python train.py --num_hidden_layers=13 --hidden_size=384 --n_experts=32 --experts_per_token=4 --d_expert=224 --d_shared_expert=0 --hidden_act="gelu" --moe_layers=[0, 1, 2, 3, 4, 5, 6, 7, 8, 9, 10, 11, 12] --router_score="softmax" --normalize_top_k=false --routed_scale=1.0 --balance_loss=0.000229 --balance_bias=true --init_std_router=0.0178 --lr_router=0.00172 --num_attention_heads=6 --num_key_value_heads=6 --head_dim=64 --vocab_size=21512 --norm="layernorm" --norm_place="pre" --norm_eps=1e-05 --positions="learned+rope" --rope_theta=10000.0 --rope_fraction=1.0 --qk_norm=false --attn_scale=0.125 --tie_word_embeddings=true --parallel_block=false --init="normal" --init_std_qkv=0.033 --init_std_o=0.0 --init_std_up=0.033 --init_std_down=0.0 --optimizer="adamw" --learning_rate=0.00119 --beta1=0.95 --beta2=0.95 --weight_decay=0.13 --lr_head=0.00735 --max_grad_norm=2.0 --warmup_steps=211 --schedule="cos" --final_lr_fraction=0.0 --batch_tokens=262144 --max_seq_len=1024 --doc_mask=true --train_tokens=1869000000 --max_steps=7130 --dataset="wikipedia_en"
Below are experts of layer 6 (counted from 0) of a mixture-of-experts language model. Rows are named router (the router's row for the expert), up (a neuron's input weights, with its number) and show model dimensions 256-383. Each number is 128 + 24 x the weight over its row's rms, rounded and kept within 0 to 255. Numbers have three digits each.
After each expert's rows: "mostly gets" lists some tokens that are sent to it at least half of the time; "gets" lists some tokens that make up at least twice as much of what it gets as of all text. This comes from a sample of Wikipedia text that the model never trained on. Tokens count by the router's weight.

# expert 11
router:139118091116118133138100107096107153170146135149135161114169107102142103132129092127151121142119127126140102117127103160150136135155155158167125080099092146132137163113133132092122130144142100133120177110101147163115126089129113180104143136115115153153116137133120136128109113076130123119138103099104142105130125185142109149081144149108141090149147147142130123148112093116148125160124
up0:148128109130136155145125127145154118135134164106155154145136142189125106174126158136121147107157113116110137141117142071110112132118089073137169086159161108115156119126133140120122125127138125198118113132141125128165095150147124115111139107090118094085145146154123135139131111109158143163153131160113191132096158120132100141147100106116126172139107083188128095111152094135136120135169
up1:184144137129079069138158080161117140127122114119139084125089148174163137108100159127154111142116164152105126097117112118147130155108126111176174140097113105133105139087148134171187099100143106157118151140141131088144109149135124135113145134088144140093154162108097143177134114175165136152103114154142118107142107131162112110161128151114118133109159121109134113093101102126160120109126
up2:154145133127118118115130115143164077144042133145106107119167154106130141099118127141111107159121098115110129132146180104137089117136166135172128118096113084074106132102155109133131116119156157137165115096126076110144158144145151146134110146129117146082170114117124197093103100157117121147112141134112091162139119092127088134161121157166128143144101075152118155126128111134121127109143
up3:093125122105101170112147123143125191160111138124140146188151136161141118124126139098107111135162116125151119162125138119121133148106089135100134104118106114137120118115116099134109113164136132124084100125158092107182159095084156169133138127102100117177116151140131144135125141130103120148140107136163124153127107105115129138161113127153117152155127085098112114132149122163122160162131
up4:126138138151118105112131142135128069124111143115091140118107124093116117116139120079094085127114102107066131106131138150114145140141129131115132150117134111119138144130164124155094090085135110125110134150129118148109180089094148174136130147157112131185104135178103089126133092097150100121134136110101082117100142127091117098142110148188123083136155134145120086095151135097125112124135
up5:110126123151117122135128118168089099144127150121121147109132154161134120100153107114132162101111140091120159121102135093163127126159135121135097201139097144116136111143137141156143130062127101149083100120116135143126130122132139129108168122142140086126151108103124101104104144087113134151100112118115149110123113102118147141123124161095142112099189092130144128117132126136087126131130
up6:144121177143159137140130140128133094092160146128108101178122152126129149105071129134153174138160140117123150170146131120161117138084149165143130130123097126170111164129151092144152105119116108101106102081162147136114129165120177114155161171140107108094096162132131163149134100095144134130106177124148146145117128106127083120121128147079089159137103111124134134093111160143105141147182
mostly gets: "Ma", "ae", "198", "An", "La ", "Coordinates"
gets: "an", "a", ".", "e", "2", "- "

# expert 15
router:078145162138135141126118110072144146180142118122130138132126124085156127101121126102126128121135119139153113150110125142104123125134122153153130119070135133133123107126124123144142090129119123133178144112118102094095122100128120131108116152140086178089123108123135114134088142114137156101136155113137102148098112128139101165137134138170147153183152128125105146168152147153095129120104
up0:105142145140127139098146142136153122136066127066134103115164105142101120121106131115141092142114112133139103112147120146162147116135134130150141140188096115131159126099146139106080143113128155151167140116109130166131144126123150132146143101169159118094106133149115152123169147076098142131137144105104155139099171152173132075129107129164159142168141112150054110129149112110116142118094
up1:131151112111116126099115131132125069137111196138123098163152143130111129166133145137167120137154147071136161159156152120148102125120151068183135098138106099077184160156153126147077142136136137108139159165121112091124112148123162124116142153114088142099120123118152145138159086116137134163086109159116175106104163131121149131092111130178130206127143118144144143127142094067108129121132
up2:111102083118125123135155137121149126089150131138095128164123145125158105156127150122121129165174115154123085113092150102107112121116091166131105115128107107164051117122117156112142149123143160113145173181121119083116138120112173155141144147149110118121123170092122145142101102123161135153107146136123091155155152151142108155095100113144115150141078125126095094131149154126072116125107
up3:132157166115161152130154113138119128122099102157141155129138131125112141124102099099131119129122112143148155138116120134120149108084107122124084070121084106150105082121203108130131162142109136109112148142140113118141123101102118155150115144152116114122098124128131171147113133123172090161148148162132153135157173127118131126128106189149122118114155127150167113111097162133101102100157
up4:119159155120125128092130134128111091082122159100158106169139117131143113133084165156124126136182150098125141107159139109167124130112158134082128148137109100085106138104120110102133076109146155133119177127102099112125144120054141123118128147134077100126096134118141136134185200162131135149104141130074137153141143154084153101079135154137114154096111090113089120126119144090094120101135
up5:126153174147132151140133154117138107127146086149139120140111098098147133112115142140133146075136139133122121158104086145148131104138098146140136125129125113126104118144128112117093133153128131113121170126131136130160127046133185147124138141078119127148110117111148127144116139140088128096159090092118140148147165144127108152137106155140103086091145138125121100107122147114123088134098
up6:156163135134089099094122071131150138151141156144146096129105153117112157146120134144127131114125147101125126156108100154122081127170090114107161148086081130132175144117121137086159146159153113140120153148133129131103123166096159114147136100123079085103093166106137125115126090066141142153129169152118134141145143091163086148125169134104092119131129132148103160108100154150156146098128
mostly gets: "their ", "this ", "several ", "same ", "these ", "new "
gets: "the ", "a ", "of ", "The ", "-", "its "

# expert 9
router:117122152130117118158122170163132126148106098143115090128133126091143075114114097112196135150156191140140110159168116123150117132139114157163139100117154165153126159111105120117114160121131091118127137155128146138096104110137100110144095155131103156133079128104108093126121111154143124110162122105105113094109145130112154111146155096153108121115138130140090111125116149109146122127121
up0:106127122096155113160111146093155155177134179116154113115086134113104101132124126099121132113102127118095148150109122100147150163182136086141103094131116122097133103170092140069195142076102099128098172134151143119055165121148144158104161116101132116171112120143107125120127112142143124149145098105106151094154156145128150118129125138127141140111170139123139131102104130113115120127135
up1:093154158115124129124180128114145144128137139104152151137119126116129115086178149103081128142128109146126121127106114091126158142145113142141128143123167110119102109169085124103122129123126129121053089128117099138139130150135139179116170140110138097112109120109146149093140094147104167107132167144087139171139108139119131133136147138099161133103085139127147101104135106083132161128157
up2:127147152101126138106106066146149145165143141130143128169099117102125151049161126124124104099138140151106172115122103118101114175151117124141106135117104114121139113152112127103134107138178127093101132140126114104130147157114151141092153109158100078105101122106129141067155147137160128141124095131137150126119138137119159113140123154138155123141155123115133157121142121103137112165111
up3:084142109123159127137133122120154150136129093098101106126113142162135122112118149111161140126140130139122155119157147124176109155100131084145143102123110132150139116120106148147125109147171163153119098140119121067111153083113141181132113130080147118144087061171123090121177099106137134135101177110125120099102133143135095144067119132129151143126120167184115131131121094128113080134129
up4:134108126106123139169158145110146161086118106142158100138179117110135115105128152114079115140128115087127168101154140134120073114127170148127125116100124106130156161139154123149117088152177159128124108116133130157122120156137111145124118140103123115158111089127150094153119156109115179112170130136152118107165125111114142099165141143126123110120155109118151111111125146095135132138146
up5:128145183145105149112108143126126144071076113112136075131103117112116140159117128090126099126127110122156097130140142144114147103139104129125161113146131123132098107161120104095146119129146120150117120135143135134137121142160135137130129168141115090187143177128114142147131106129117125170111194156144139102132128147112130126140152107151146167170140111156136079152103149105119142155121
up6:137148113080121095160161135130135150142128136123126105151157091125136130169110117116180117120136141177140139105107124134127182174156119077147152137127151107131124101136085100050104143151132152162084129125194123144147140113123117143129170103110121122151125142140123152103146143116184164100098105120121099129135132148182167165141074132162148115136133104151157127122139189094149099153112
mostly gets: "195", "October ", "November ", "'", "May ", "August "
gets: "'", "October ", "195", "200", "May ", "November "

# expert 12
router:168122166136130118106147153147143097161104144145154138130174130126108114102124138117146143162150184122132110149104131125081140125101148112142098139113109136169141104088118149129119146108091151090119150122179147132095144111095135102177115122154141082101158092141120136145143123109116149146166142117086146140155113123184105162103106134109154126118091075114092152151140145178089118110150
up0:136122087107161163118165158093129127129105108121153125135138163159115105085129160158151113155143128133125104133116120098138117163137128131137168100091099128071118104128153140111102122082119132116108127157123112112118111123137134157090131174111134147131147147130132118138144155134138123132156150106153119167111094124099098136150150119145134104155146118132174115139133201120126108094119
up1:121103127124150153138091085119157114147124124099152143107068135098130171113135122153135106158147127129172116112138132142124095120133109163157144122124141108130138156114147134094086078110137158130144126138151146096144153133110138068102122126100082114145135135176156144123149131081150103200130137138120071153132107176114097120161139095129075146113168116147159128106135099136149129135123
up2:127127100092141119106097141114157103134136096135148099107153095160091136179126109119135125104105129137147131121114137127139137144070139112048124136098125124156127136149143088127154110119143147194125126163106126077128192122129113171120208106114120083128124103140098158121104180099125163126107124184110139120134128141139106096167115115119116128114144075120164122117122160127170158158129
up3:142151142085153151128158127100155136183107094137106142099123113144121101098130121136159133164211148142079119110115142151122094143105150138135141137106118109097113169126157120110107094090128139165105150117143073124129133119149142177136123162106104122109149113193141127132138139121145134112129105149126096111159173115162117124130150177114117144098129126131073111143136115130052137104151
up4:150133120120081095100115109124141149106152135119137132117138142107100121101186158099135110100150138126125128130131166168144088126154104120138129144096125116130100141196131091164123097151149142113131110117127112120129171141117169111113153171129113129101111109141161131142110141125104132129091097090157123130109094151103136137170123178134132145096143120107150118138154145124125118178087
up5:121144119148098173143142125105149165142105139138129132121163141149120130094146141136100118157163145109129112167153169157168131099094152110125154141097157174126124119116176093129178129089126159136098108117126110094155087142084132118120137100112134112152138147085158126141183097126128100133092115119128107120182106118120113129085106143148113144135093133149126143145159104127088130112128
up6:110144076138149165110132129099119117169061071137126106128127130154131107151121106113174131140162090112107156114109097175104098143117143139138126060090115117133153144125148103095107149071167089147105152108150121145168125136132162163116128162125119165117120149158038108151131128109160119144107149128147079153115139148129109103127132142141136111146122099129154076079129122145092130152125
mostly gets: "with ", "about ", "under ", "by ", "_{", "for "
gets: "of ", "by ", "for ", "with ", "at ", "from "

# expert 0
router:148150147127102093135112124108092143099100149150082158111110178142156105145137162096130142122108139092111094101105162103142131121118111112159128141130119076116129091120087129142152137101150147158155144131129130059124119126103158123133160134137127176130089163110180106145117113123149177118139095145173145160117131095113125144119113188151137135107095154102116116135097150117114125092129
up0:162159122116059125112153115156135105156110102092143127156155110096104093120126145091143088169142092147147122178121190113143092131079167103163169155060130108134127154138113153143110146151183107109149139113139150119140125167139128107132152084130150113091132104129121114124182153126117166088114123116055115138097111148139165127118111112136139165074168101120097143153127125148098167140105
up1:142140147135125139147165126145138133160122149139161097107150141142110109140118113154119120170132111120124101161134106147094082147142091135113151121115119143133109092116109113144107074161146074116091102082104119110115158102113148179145147130113134134093125125120135148141101123113075125115141129148101114121123132135159088103101120173128143084138150116149118116085159126146150114115129
up2:117145123128108199088144118124150112143169111107100130177119100162121149118139143126143108166149156136156116165151153125172108129130146128103141144157100098136100133095093080147148094135180103130102134112164138132125125114141122124101120148120121107140124086127107122108177149097197126120115136086069139132084146108151164135132118111160109129181139113151128098103141145143149145137119
up3:140141161108122108104113127149136088178139138095133134138137115123132121140116099104111125159115154138148129173162101093154146150154109083139108122093070104134106121107159087091138135120135132142143158117174142130130151076178163107084138134084127122134126092169163128092115151109160135117114142147110183142095118137166158124136125188172143139171158052116108123120124131155122103129110
up4:099125132121109151077129146117130135150117156143128146157110142124095151156118119078120126150128153079116172129093123136155152144157169091101127121130135082136122123133133144126165129110152154097152146123114115112103114160145115151129168169141142117110120105114171135120122078152140158152100145082115147106108116139147141098075137141138156085120133097124086153150134176169157112122069
up5:089126102112105141103124167158146139162117126089126144135147118134132135103125042134138086132132132158145132171117185136142112126121085063132148166132145133140123181123135100113125121142125152124112110140134122103096125121169107111139100153087160155163125115147089094106081150090167167137085172110125125131119102116163162119105115130098133149139118135134111150148122117109125133120089
up6:140110101120095152095128088110137129104101104104136117132139152127122162084111077092104104123127123124108185140148118139130121133144105136167109140118154131123168142166141143127138161080181071086127146178111129114137167148121119106148114165087108108129161101134125178098138166123122130185056206115150135109177154129162106129081154148084138170178151124133131161137128153134115131116132
mostly gets: "000 ", "% ", "″", "years ", "00 ", "members "
gets: "==", "% ", "\n\n", "s", "===", ") "

# expert 3
router:175091118147124088152194115161115138138126105138091142158106146117172120119123171146148104106119124147158124091108156123130148113147118173124136158125140122141111133132124109128120107132102147127107119137105162153127154137168144153121121122105113113134113156159084075143141153159134153106164130124186137148118109133113100147159123126145141135121129155093115142094152136160144166118116
up0:130154090123104121094134107123128117126126097145145134071128083116167130117143137124142134170144110131062138154120084132091114154153103141138092084127144138120109114102128117144123148092143095123154153100186094082088122093138146124127123134135100096145103125143153150114157096162126176123120141158084104118120139155116117123116128163116131117126109125135178111124172111132137136111131
up1:129123147146123125112124095149192124173108128088131149065112169125118142146086109177125126116100138148129160175151169158141102152125105141185123125082123170136141117156124129094106107116154140124192158120098140142139146120109086144142129144120142163138113099141100129120141139124130121161110127140093107166162111160156138094131169131121093124153141135109155107157167119143076140130151
up2:122151091128131126148114119075127088155112126119129116107120119102143105143145124150133130108111115157118110113126123113111108147139150154129118117068114160107162160074170155144133098157114109171157157103101128133131088117107097129164138109080179102090079134085131134151122121106084121126126138160106077110112153146113112119147133147170115125146124128140131090158119100138143114140145
up3:127133096069138135107094131102130122129111141134106111115169119085132127160141111135112144153129126127121139130141112099152128149188123128113089127121130125102128136133127131114153156126150076160093147108145101160162142136103190175113149099133144166167051092168141105123091138135141148141103118136111150123121148142146134125127144125142108132144074097130090135112121103101131110140116
up4:097126153123118127111101117120097142120110144104148149131169120170115105110105108131109115134119175119120127126151142124165143140137155125179123121124144119136086112115133122069130137098147128063110122138127127117112111102118124099148163127155132141135122160111152154081152105095165169135142169143134084087094122140118138160087133145161114110174126071128142142141110093140138096122118
up5:101097136116136114118144139131151138117106124110173127123154093132099123124156121116150143170102109123159119138128133097116127121164091138100155105113092125122117137135156125100097117156102133108105119118157153135158122141113151075152193159126151128138116120138171175096129072104126118110096115163123077137085086099159081136091174150143126123126124115180127137125126153083162112132138
up6:115146142125142138130139135161116131128163089090166137171141103139128081110165098101132130132146137090120160142155123129147111144109126137133159116077160136118153105144125139120196110156143141108102174152143127066108144140159177114093111124155154098133154131081137135123110100114160115113149170156121133118149156175101131131084186170108151150139132079164168117122116097160172133127154
mostly gets: "), ", ", ", "\", ", "but ", "., ", "\". "
gets: ", ", "(", ". ", "), ", "which ", "; "

# expert 30
router:071117124143173126108134137128086134131118120093146121123123088177099147083157143130120108123111109127169130114136134121096167122159082069089104134132179113153138117100158117165150140097114099124132116089153166136114150074133109131180143098148148145128079101131117097157142133117147105103150133110189132126077117132138126122127117148124122087124184103112136142140133158150163103160121
up0:090179131125136150134118097103135089137128131156118128144109158139124129091146160100114114082124120183157156138131101111121162120130068155156170122115095140123099124173133103121097125124140166122157122158108074109107178185115133168116138146138139123119098097161131159101157099153096170125105150150141148133156109149137122109128127065154146151138091141163111111106126146095122157138105
up1:122166128161113136095134147119139108109128117115127179122148140125144159123100127105159107119141155151142118125123124077142156124163126152144122119122091122110081119098105152133115094114113138099161127086150110161165107145118136089087114133151105103148140170126168131137134104085095141139086150129146173150144140120153140126083081139128136147195112150153137122130133120140082089096163
up2:143152156138104101109142075091171103128141149147104151138103158081131089177147107094106141137176151159125117100115121134124106129112157158161159122091175144091098141167121125136132077173172109109139161130126107130123152124097136123107117171148105133128116173144153186163108130112104182119109123138129157155144112143075141127127127092124102158118119121138093106116159122082123122149140
up3:151096098122126147115172187139137116128125145125122138118143130083107109121112101140094162144120132130117107100158179122112102124149158156136128110102108113103112121132140136104144117102132161105147159091126079123124148127099093111122130161128126080122145151096143135078197100112082148132155097128072099102148107119134135143145154132126109120118110084121149095114170135152117146104116
up4:163144104113173144117135086128114141173098125130169124167101166133127129098154131162140151126096116067135137112085167170154134144163137149118127112081158126139182170144135139102196142079129100184114138138168130156146132126151123144136101116095140108174060106119065142084131171140125146124123136132158129098119104135181096168164173097131146133163154161102153136129117131128127146125097
up5:121114075133155144120084125164118115118095070145086141152112143131143131079130155079143089127144153148157150113116120108175137134094139124142136110133093126140133145141125092127143131132148169124113130108081116144131149104148103165138125153111132150141140074135144131126143102132170126128147150089140049117159109136144144127106170074126128112176132122119126103071146108070116112122143
up6:150088104132142156181134118107150138118183087134096161126149129115173130149080100099115128125136172155078139128093111111153148135135138146128150132113114149141117132138130095125142122104130177162139160117084117122121134171149158117074104174133130103113125101129154144117096144145095153125121132133114105123174121141110141148128170141124097158150107102093110124130120140131126111099137
mostly gets: "been ", "also ", "have ", "had ", "not ", "was "
gets: "to ", "was ", "he ", "also ", "is ", "not "

# expert 27
router:165120137154128113112125123151125146134110147163141142137113193115132128163083100113165141097142137157148094096134145137147137126130174083149125146130143047150126144083167163107137136145118172116117140145185108134111109140160116095088122141139136121155134145158107109120140117152151137141112093131123133135099080139133137108165107124137150129151147161101105151089125126126124125102151
up0:176112139108115122155128195131119122091111113133135152124131087134053125145109102146139085155091111122135153127165113180173115117185073129142135137201173127107127153136141133153134137099128135068145144121108137114159118046116146125134114108125109164121139087147102155129105157105098160135099179158158082100141108108130136156102167183110121139106160143138163130112125131115092088162117
up1:154103186100135110154141172123131111092110108087142100128126119121153117111100131106152181131129117132136093134140125134088131143103105162153118136127125132131116141105091110076149105103102108137134136132137153139105117129156156138178150136137107127116139175083123152135140099137181140151163117209143110092105092114143087120107128155116160153161160133159151088136127128078137125087145
up2:101140189108118140165118130137104123133147113063140106140118122161095117108141126104140072139151122117100140123070123134096128144100097139107128147122093091137139147139155126114128120089142131079119145112143152123193148138132146135124120108145134098180149117128157138080174146144130148102129121093155082126121106109188110126139199132182114119141139144126143098142137144144138133146126
up3:089177130134155147097110149188134113166147102130114130126135153136106131124108150108116116125103079100113143149105130135160090122144122145116151133148138132129169184079143151105124117111141094141120137105118116158131108129152138159106134178104074127146105134126109185118105134122131155166129140108105107154165120149116124134138164144203140095102155135110141107140125163121124113111148
up4:147153110136134112130116181109182141139090132142129140079131139160111129120129123147146095116152097148110125143185108134125129150092093149122143094147119148136093121127154152088162176137131123154112173121130156134133130121136176133106134110093071137130152149131149124077111147059106117094170133147149129156153107187151104110116124141099139129069118111168112102143147128110105090131152
up5:114171090121169136112118164079119155151111137106159150154131104140103098129142136097112134145094091129095126129105099093080109142181129127169150118119136130135134085108118129132134113129147151135115170095095105074176189162088112153153139132068113104123135115103126129198100136111126126116136135117098149121141146144110158117113107123126161114158151141082092127115171150137110099146121
up6:124114124116143135081114139126131152149149132158095127137109129134129123152084115131076133130064140141143138162132146110094079109154130113156123130064121163114117126096119158106143145137133117119139165111091110082143167149074128178141119119120125130142144161090120170146102165115170109127128149149117133090152130148132134121128078128181121141091145156115137111160124133120104144113155
mostly gets: "Votes ", "%; ", "% ", "—; ", "±% ", "\n"
gets: "| ", "\n", " ", "; ", "|", "0 "

# expert 22
router:150145128109085113158134105144097115152110138152157090136120102139117110128132124154114119160107142148147108124144117118151151131100155163164126144138142145124153142083137178072062119147093138140108150109109113142147168142146138109146101124140115136140151180092174142120128085136112106116146147121074116139138140117137072112155112112177096094093126115120133108106133097120122113153117
up0:113151121128131158092134101133132130106100086090167118132143148184157126111157120092199115130117090133132146172154113081116104140092082151141116126134160103137160141104106139154139161122136102145128123137142106137131142130127164095146083111130128140192128100135087136142140145136134152113147141142169103145128142121123075138091114163151147141110118116116125135099198153154110113168094
up1:116137112139154088134127159136121153136145129097129116114147105131102144138131134095133116090125173117082151117144155159119164139098081133105147069132120111139106105133098134067135050146113121144116123149115149121104160116125134110104140117115125136143127130072151142113164136122157142159140083168144145141101104114115130149149147148147095130138106133106133111131148074126165081148096
up2:139143133106134143104119158110133144152139102142134088133175128141128104147133113126114102160115125160136161140154125141165112159162117102108119101128120139110160101140164096138115137127105105137110152124137133147083178163132158120106185110114144145148147122156102182162127112082166138123135124067143112141114098110150137106067164120141152197124128131131109131063128123105100102123111
up3:142125151146195127143164134124174127166172141120157177119103130074075097135137108107124104139154111154091162113154146121143160153112081061110153086055174111144096139114175142194144119131148105140086152096163114118108172134161170128128131126098125098159099151121097127113128137135110115119154133106099074135162120169109123142116131140137144091109163158158148137140138130141105117111084
up4:129110139128119153156098156104127106121138142125153105099147131127111129153180140084115174141176102113118088124130159137128130137102057148103117156145121118130121114171142096129132084142156145139062110113100149103147128132148175142149105128114132035160117158136129108118136110117174153127139129146146149058137126141138111119135135125137127162137115074169087120141081087114123136106145
up5:140150074117099152107150140113148099141159138111171115123100090075130098083139085126157134135146124136147131108149137135134094118128140184175140103185103081178109129136146107132170106154164116124097190123134151138193159138178121159131122154130099093132091104131099126126137112107103155131105111087121134148169098125115125131104141134097141090138139140183105099125153112098133106123159
up6:090113109130079102117122156153104113113152078088147122106156123173168083131191136134112099178131115132124118147108120105111105134101082116093103146133139122170133123155143143138174152141142118153117112094138146152120149095148099092149130128135151062161142111141149109125130135114152117120125149164144165124160112096133112122132127116120104148106119144143131120111127122163154112107147
mostly gets: "At ", "University", "at ", "Park", "Bak", "ville"
gets: "at ", "in ", "ay", "Park", "um", "No"

# expert 25
router:145103138134114142168181117092126116124118042113096149126110163168131136133136158148186118114148148111129117090140145112166141113156115186094128116144165106182127087129156112137118138144139129169102156100146101099125135160128096095082141130110136116115127139122125146111138110133095181140122133140150125137137089175085113115176119133118124144143110138131115132123146126099119161134147
up0:156148129105101080117134112154120105110111105110106121124100134147107099117179130105150134156147137128099076134119154103145134112147150096153086110098153125105094110166125152127145118119135113077151121120116106124126167103108113131163159127114114103062119147102116116148153149130167130141110153151140094092060075097109092134122079120157153144198124117133103137123118127156141123102110
up1:090201105119110152106168158098146115178110130071134134112182114105091115138119139099149117153111140090131142110155124120166075117097111128150142087132123105125132128116126078147147111115127110125073127092123107112126089099129166166110122149116134147133132116149155191169144100148129129097116147147116155131149096169125133144136094153108157147107137112167144114131150138111077097102063
up2:128117135132111103109157141125176158170126142121133097130144131137093103130140114154149128137100125104102196118130148127139101138123085118125159093114111124108103124139135125115091179136174133143107115138121070153167140142105147149064120134131110075155123120153145181133107104093116156148116155120083124111122164172175154119112079126176163111100163108147165084163167118100107131151121
up3:165106126103138143147121105121164123140108149162130075138143149154119156088193140143153131111109150177132133139148153136102137156131096109177115136115132142138113124128109142150103125146125099151184121138074174143137176087139115120134145149115106157143148128146090134092148129092156091148177136162108106155107093132180116119116096126107126141112166141101103127136089156136113130117148
up4:140115158128134164118154097147130083151135117109142138140138100134150131146103101152142118131146136088123126147141133065114095148134134127156128122145141109152153112106140091106123119154151125103138174109171125131175117138133142114129157164167103110112077101107115115126156104085163118131146175153125118129146146073134141141071163151141091160162161091128118085135142152114117081139188
up5:117149127126146136110127142170145154106182097089072137179106130128132129130082120110134099118149146131140182130071122148132114150113136135124158196090119102129116131155095149112161108122170157140131083158182103128144131114115134186167102136124111132097117117120114139139120150109159099126108072153127127174150118129127092135120133118168118148116129132096141146184101080128115165143070
up6:144128158120137122132124172132149131136132124139155118142145123143148149157112141122118127115140105113120163109142083134119133120133136135083131100116142134123164167142155084145119138139111142126125108144088135148133125109127124117150117123139109153145113108141095126183127148132175090168132096166135132116120119094122117132128146122143121100091129105157159149154082129120154069115166
mostly gets: ". ", "). ", ").", "\". ", ".\"", ".\" "
gets: ". ", ".", "\n", "\n\n", "The ", "'"

# expert 4
router:129148135156165108100138139149122123133152125122134138130162149151116151129146157110109122166138110122135116156092164104094146106118071099105105126181098114175125095140138141127159132132136154106122134143172102107115140111151145155187129118137134125122114090130123151121123151138156087138152141143105145112147109109136058158073116106136167092098179117148148131148127161170124100120104
up0:123140110116114135146129125079178138144116166105140133150085130126140152149150141104125095149118136132157109090149140123166142161119122160137173123132159144139113120146100113112159114141120100151134087168087147135121146083139095096116130138108144085103138099166109113161133137102160158140109148127097132133166132130171126096102167132090127118147133119113112166121134126152102166158132
up1:112100122124150170154119094080124154137065115128112130165138112133141131134113139117077120152117136092170113118111115156149109142116111148145102140129172109148160165121108171148126138103137102175123136183107148118084126158095118134150091150101150173162171155133156138131120162133170132108131110097143115145154126130144081111103121086089140094138136110120148107132136103133117132150127
up2:127132129115170121163112138118147119122110144178100122169102142171141105137114130106152089128184131101117122112138112101117159135133142143143165103111124152114128106166120121118142144150140122135125125160144088094117135147113157127152106153123133079182138140067134209144098128162079125130150146137132146144089179139144097124080127156158149132132107079112130136135130153109106122107106
up3:128157128124137095154135121116138091112106094136150132123105136133141148136164120186131136104135132138134140147149143131111129120134134140097141100155168113144173156122145139113149147113137135114124141080117113118146117144142092132132148129131087092096081145137109131163119125112073131101118126127171122072136101097108111135155172140122087123118142109105125112093157145116068119139102
up4:112135108099155110159106153127104085158126135110105114169115116130114133123113133145131124139083139101136135117143103158112126131110129121137123109116108073127156141176144170121127087120134117120096113100107066134158139088093096114138147141143117085142128133161116139103167165151132151136183083140178078162093118104101101105104138131111111126162142083137159126142136130169131136143091
up5:121123139108138136125128121110138099134115093128089111058157122121086127141084159086155118143156107086124106088128084111104101151140123149102150118150133152133129111151151117122105142169149123141129151118132138174108118108145113140146184133158142121131118145122121114179125109127135088154136169168139108169142118120069147105110154134142143151137162087132150104103142155135128117103130
up6:156136129147104116120095152134123101162115138140142153117153116119117122093142136093165123159131145127092160112116157098153071125116085141141137105106114164128134112140120150112083123107114135146173144161124135118101101138160119100070108142119114196101141113096118085133127145099135153188115171076141110146099135135189119143108138133113123185121148097114123119155120099130136126128118
mostly gets: "with ", "been ", "after ", "when ", "have ", "including "
gets: "was ", "is ", "in ", "to ", "as ", "of "

# expert 17
router:134140110145146108131133142136120114116151154135145153146121109147087162117143160139095109141127130161102162108124130088105152120128088083089147107155110121160151097136171110147140163114105157123139103089168088084132158098107121128183132099169131120095117122127108109120149114133129080149148126160097118116130184096136074149074095113142124122112146104126172129140110172159145095101118
up0:130118134144076114127134142137144151153121128145171128141131138124107112126137124112119194121146132120096178163136122182159129110159131112115053144086125120098119160153124160119129129124111138139127175105162124126146135154113143158122091129145146083091145136109116102140100116163121145158108133144145141106137103151117124138146135138143118148081102167101106175155101129107112121114131
up1:063172150133101167124137167084107122110125093117131133079143186164148153135129135120136100086136129170132120139132144099127157093126096114137168137163104116160127116151100149144126098135126094144114114182073162134121177113162142136127150125113086165153138145161101132148121141104121148089119107132130126157147114151158125096113140114071164139145112122153119152126102137105145123159108
up2:091147109120164130105142123132120153121115083152116071148136132149099152142160132167154157149123151107139140158113165152135142135130134080120137136114118123101141172144140124117141146139158109134139174105119122127105134099158127072151078143122070131128112145163140150139073111147148131149126177113149120099163144127078169116127153184103111128103157127134121145148164138131111131151107
up3:139134113140141111071168136073128187141089144140133170131132100148092135105097110130139156143093098118111123136112081153147126140149138169123164108127120137102132148129130125114112124145158125167101174141125141133148146114130160130133114129120125126130132127178104111127101102147142149092121151121119114155139138145095112129107131100128173177157102148087142110141140128109087131146166
up4:134141125136141115111109134162136144127113122150116149104126137138154142140134130087147079130146109115151126143111170174143132136132144143140160140135154100147136132133163085136151122112111136087133100128126124145142113099121131098115094144110138176141097116131100114211154166136123163114140114121138136176144106123143103084181126134140139169102128111124094107111090180127129156116125
up5:118112129139160134130144182103154121148106113086143109108124098134163114111173086116148130136106144099132102132114115142160104129119105107110093128136134175147143117124154103104091065144115116137149176104136133146162109134150140160124137130112111144127153103167135127150165147139100131138140144135082136123146117092089129152106119179147109132130130124103127134160142091139113097134137
up6:107109105099100125110135133149129125122137087082113139125138135162138113148121137133139094143178157170090118141168164158152118139150131180126148122124119102109139122162139147109139116099135075122075118129070136132118131122114107146124197144134170118123074143133120163148149106116133128147162113121141085134162114107109118132149157096133108157148131143196111138081130097140157096132130
mostly gets: "against ", "became ", "took ", "began ", "won ", "started "
gets: "in ", "to ", "of ", "on ", "ing ", "for "